config = dict(
    n_layer=11,
    d_model=320,
    n_experts=32,
    experts_per_token=3,
    d_expert=176,
    d_shared_expert=0,
    activation='tanh_gelu',
    moe_layers=[0, 1, 2, 3, 4, 5, 6, 7, 8, 9, 10],
    router_score='softmax',
    normalize_top_k=True,
    routed_scale=1.5,
    balance_loss=0.000942,
    balance_bias=True,
    router_z_loss=0.001,
    init_std_router=0.034,
    lr_router=0.000491,
    n_head=5,
    n_kv_head=5,
    head_dim=64,
    vocab_size=16384,
    norm='layernorm',
    norm_place='pre',
    norm_eps=1e-05,
    positions='rope',
    rope_base=10000.0,
    rope_fraction=0.5,
    qk_norm=False,
    attn_scale=0.125,
    tie_embeddings=False,
    parallel_block=True,
    init='normal',
    init_std_qkv=0.024,
    init_std_o=0.0,
    init_std_up=0.024,
    init_std_down=0.0,
    optimizer='ademamix',
    lr=0.000334,
    beta1=0.9,
    weight_decay=0.82,
    lr_head=0.00744,
    grad_clip=2.0,
    warmup_steps=485,
    schedule='wsd',
    decay_fraction=0.914,
    decay_shape='linear',
    final_lr_fraction=0.1,
    batch_tokens=65536,
    seq_len=1024,
    doc_mask=False,
    train_tokens=353000000,
    steps=5387,
    dataset='wikipedia_en',
)
Below are experts of layer 8 (counted from 0) of a mixture-of-experts language model. Rows are named router (the router's row for the expert) and show model dimensions 0-63. Each number is 128 + 32 x the weight over its row's rms, rounded and kept within 0 to 255. Numbers have three digits each.
After each expert's rows: "mostly gets" lists some tokens that are sent to it at least half of the time. This comes from a sample of Wikipedia text that the model never trained on.

# expert 11
router:091128127138110158098110154080168125172140136153143133143086077149146097233166101111136112140153137128139105136095093085117121147158085144160117126128136129122131122115155122137050122120161111
mostly gets: " second", " first", "X", " third", " largest", " top"

# expert 28
router:096196128116117123143134167135149119163142135108122140041146104126109124147179121125125124140142102081141121142081100147090112149126115155192153137154202081182145139162134160178110124122105117
mostly gets: " he", " t", " she", " they", " would", " h"

# expert 7
router:108184088179154138123180111135160116144115090075093064123087116172182069174157098155102136106150076156138150169062142116096090151168076102184157114141152135172163147130149132153089154095164090
mostly gets: "ated", " written", " century", " designed", " built", " born"

# expert 2
router:120180163116178148137128132093139097124131087132071118108138144140101105171171117089161132131157068138166115152087113130116115148073096183182124154094147073158131142098206141150104119141156110
mostly gets: "ology", " information", " public", " water", " political", " Film"

# expert 30
router:034161113146180122094137129134168135154150123122092155106105034138135096169174044108155150119169122133132094120084165128136111172146055151185177089133130130161171199112113167155094096134167098
mostly gets: " died", " won", " wrote", " returned", " writing", " get"

# expert 16
router:132166175105168114118182177123154181098186099128133145095143119156102111105108110158118139142177111166155078140095131138140168177102126143153109172205154144145125140148112156151049091184128103
mostly gets: " this", " that", " which", " these", " there", " following"

# expert 31
router:121144170174190157075196161063173125148165152104119108117118095155091110155146135182148159140152163143143104121120127090153141156144106152203126130146130116150132190137132142120161105180098155
mostly gets: " an", " An", " P", "-S", " p", " l"

# expert 29
router:129161130125155142108169141118165142110110083075169088118069099144144070166143079123157122120134119136170133132136097141129076138123054144155184174133146105132117143135129209143068134150164056
mostly gets: "-c", " re", " more", " how", " votes", "-d"

# expert 25
router:038189170177167161094105149124131116122170136085117108125108126177073071124122103198179140107136069141156121154094120081117126147156096190131087101151119098190192148168152147151149108134169106
mostly gets: "els", "wood", "son", "worth", "ans", " Mart"

# expert 17
router:104157135141167127125170100064128125132150133120089123157121114100111129138189097144155141086210103167141147124127106149137096177109098095152169114150124130133170197125154105114094160167166094
mostly gets: "′", " −", " un", " n", "°W", "-s"

# expert 24
router:084178132187076189106134124113182098145179109106097148071140112150106149124171122119149129113151132100197123136100168064154119179082097092117140116169174122141128145165157141197141089141162124
mostly gets: " called", "In", "=", " Preceded", " Succeeded", " Genus"

# expert 14
router:090170174135132131092140161098152106114135090118154131149071097144130099175147108111155147110110094153151087175134123137137137146131111140172135125215149091136144157109151143181125075192175147
mostly gets: "On", " On", " For", " on", "20", " of"

# expert 15
router:116121115170153129112168139110116135124136157129102105098116083175141078137147080128157091084127099130122112174097134079137129143123110164150117119119181132125176158132096138176129116157169105
mostly gets: " States", " October", " England", " July", " India", " June"

# expert 8
router:091161113157132150134116156116160118182156134120083092078105110155087131127150107159168171075126140143172129155108112121129118174114106148122150142172082106161099149168135132169117133168232094
mostly gets: " John", " James", " David", " George", " William", " Michael"

# expert 26
router:104129130147180122126145136109176154106161094121114098098138120158106131097175083108124155121144078159139111143131149126122122126099129137150130157132138096173183136091139144180096186149097099
mostly gets: " across", " inter", " local", " include", " early", " these"

# expert 9
router:151149193147134171085185122097114125165179127079108133100064098100104137144182092126129162131155109150172092143129143081139092117156141158165114103156143144179180111186171125163102117135144098
mostly gets: "|", " List", " Succeeded", " present", " Species", "History"

# expert 27
router:098171130190116149142102110072166098133219138101099146065160100131075094110115118118111151108182113111133124144110119118171139141183104113125148087175164100179193134156131146189083108164213112
mostly gets: "Al", "Ar", "Sh", "Ch", "born", " mid"

# expert 10
router:118167175149126140109107133094165140123142041160161087120090118150090107155135122120104142115191102140111100124063109112124126160077141157143146098196142089177086135119126135106090100158120059
mostly gets: "The", " at", " attended", " The", " the", " during"

# expert 20
router:157139134108200197089165149103130093131123108107106184081057089158149077150171088084186148091170110182173115125125156096127136147108104161207112137166158133148171173125152171136120117170133041
mostly gets: ".\n", ").\n", "'\n", "/a", " due", " –\n"

# expert 13
router:103165121174118121090131092119142107142132123106107157122083102114108092176198076144163125132155173134205111141111077086148121106146140109157166113163150110186084146109132122156119135156160095
mostly gets: "%", "|---|---|---|---|---|\n", "|---|---|---|\n", "%;", " %", "|---|---|---|---|\n"

# expert 19
router:116150132237168148109155128116140121161136101153120125078116074124076099205129115178099139085136107141147052114081127106100055117133061177161162118179120112103116156170121077127100124115166070
mostly gets: " Coordinates", " JPL", " Western", " Liberal", " Binomial", " Harvard"

# expert 23
router:087090137211139144074095173098153114157104116144089093133096117156106122140195171157103121164147130161147132082112067070094101165104109084121228092153142064154107098172094156139161133169118082
mostly gets: "zz", " ·", " gr", " JPL", "\\", " Ag"

# expert 4
router:136142155131142154122115080130152157117159075128103106143082135160132147147188121098146194113138134160185052121114112057100123164088116132191158125144132129193141166139177117149155066120182049
mostly gets: " •", "',", " Avenue", " Henry", "EA", " Stadium"

# expert 1
router:122168106138122199118145228126150077140090141134091145146081083173101087160163109113124204059108097162177099134128117127110151178122102167124111125153163131163132146109151162113116135128155106
mostly gets: " number", " son", " can", " who", " However", " were"

# expert 0
router:099178127188139125116147135132139130164135067107119132127075121178127120164149086094126175152155136116183102147060110064087134140143105131161189183138184145161103143145174103155100110180160110
mostly gets: " known", "the", " And", "',", "),", " his"

# expert 12
router:092152141136159116103134130125130115111120118120111112119073136198132066163137157140104135095119141191161088180119088092125088159122120203159156144198161167164168136156134150155142150155191096
mostly gets: "ana", "ha", "ala", " El", "ari", "ara"

# expert 3
router:048123120159161126074142128131150120186179102133123124078130111169083073190139109098154162124124092200102086120110131062134122179111140124154117173146165126114098158149141130097154115167203105
mostly gets: "iy", " Mal", "š", "ö", "zz", "ü"

# expert 22
router:140142141169127153096139134050157119140093097120083124107058133128104132179119110137149130122140135122175115116121114109111136144125102148135119120143148077170108133147120107132093121139181067
mostly gets: ".\n\n", " =\n\n", "==\n", " ==\n", "===\n", "==\n\n"

# expert 18
router:110175135162168138122120111144145081180126103110114120123110106152118146127163143167118131127186121136196099123157104083113081155119109142154095121133183123141105114110136148170114127138082120
mostly gets: ").", ".\n\n", " but", "\".", " until", " However"

# expert 6
router:108115142185165177099165112037151182127166104110103150124112098162119091162187125131146170137154128155141148113137160112120092147098124151127163139160117155182155172156139106156040111153163106
mostly gets: ";\n", " Preceded", " UTC", " ft", "19", " Phylum"

# expert 5
router:150167169111144134129122121151152083103155141150073109108056112143069099151156098152128147159126081159155156121157105084180147170124121155189155131118157109153155178182126107158059113130147083
mostly gets: "°", "′", "°N", " ft", " mi", " km"

# expert 21
router:130117101132139136095125169105160147136114074122105160075126142168104102184179089147091143096195123102160153116173142131112145149121110154167085153176141079179180201118136159122084095124185128
mostly gets: " when", " film", " city", " part", " series", " line"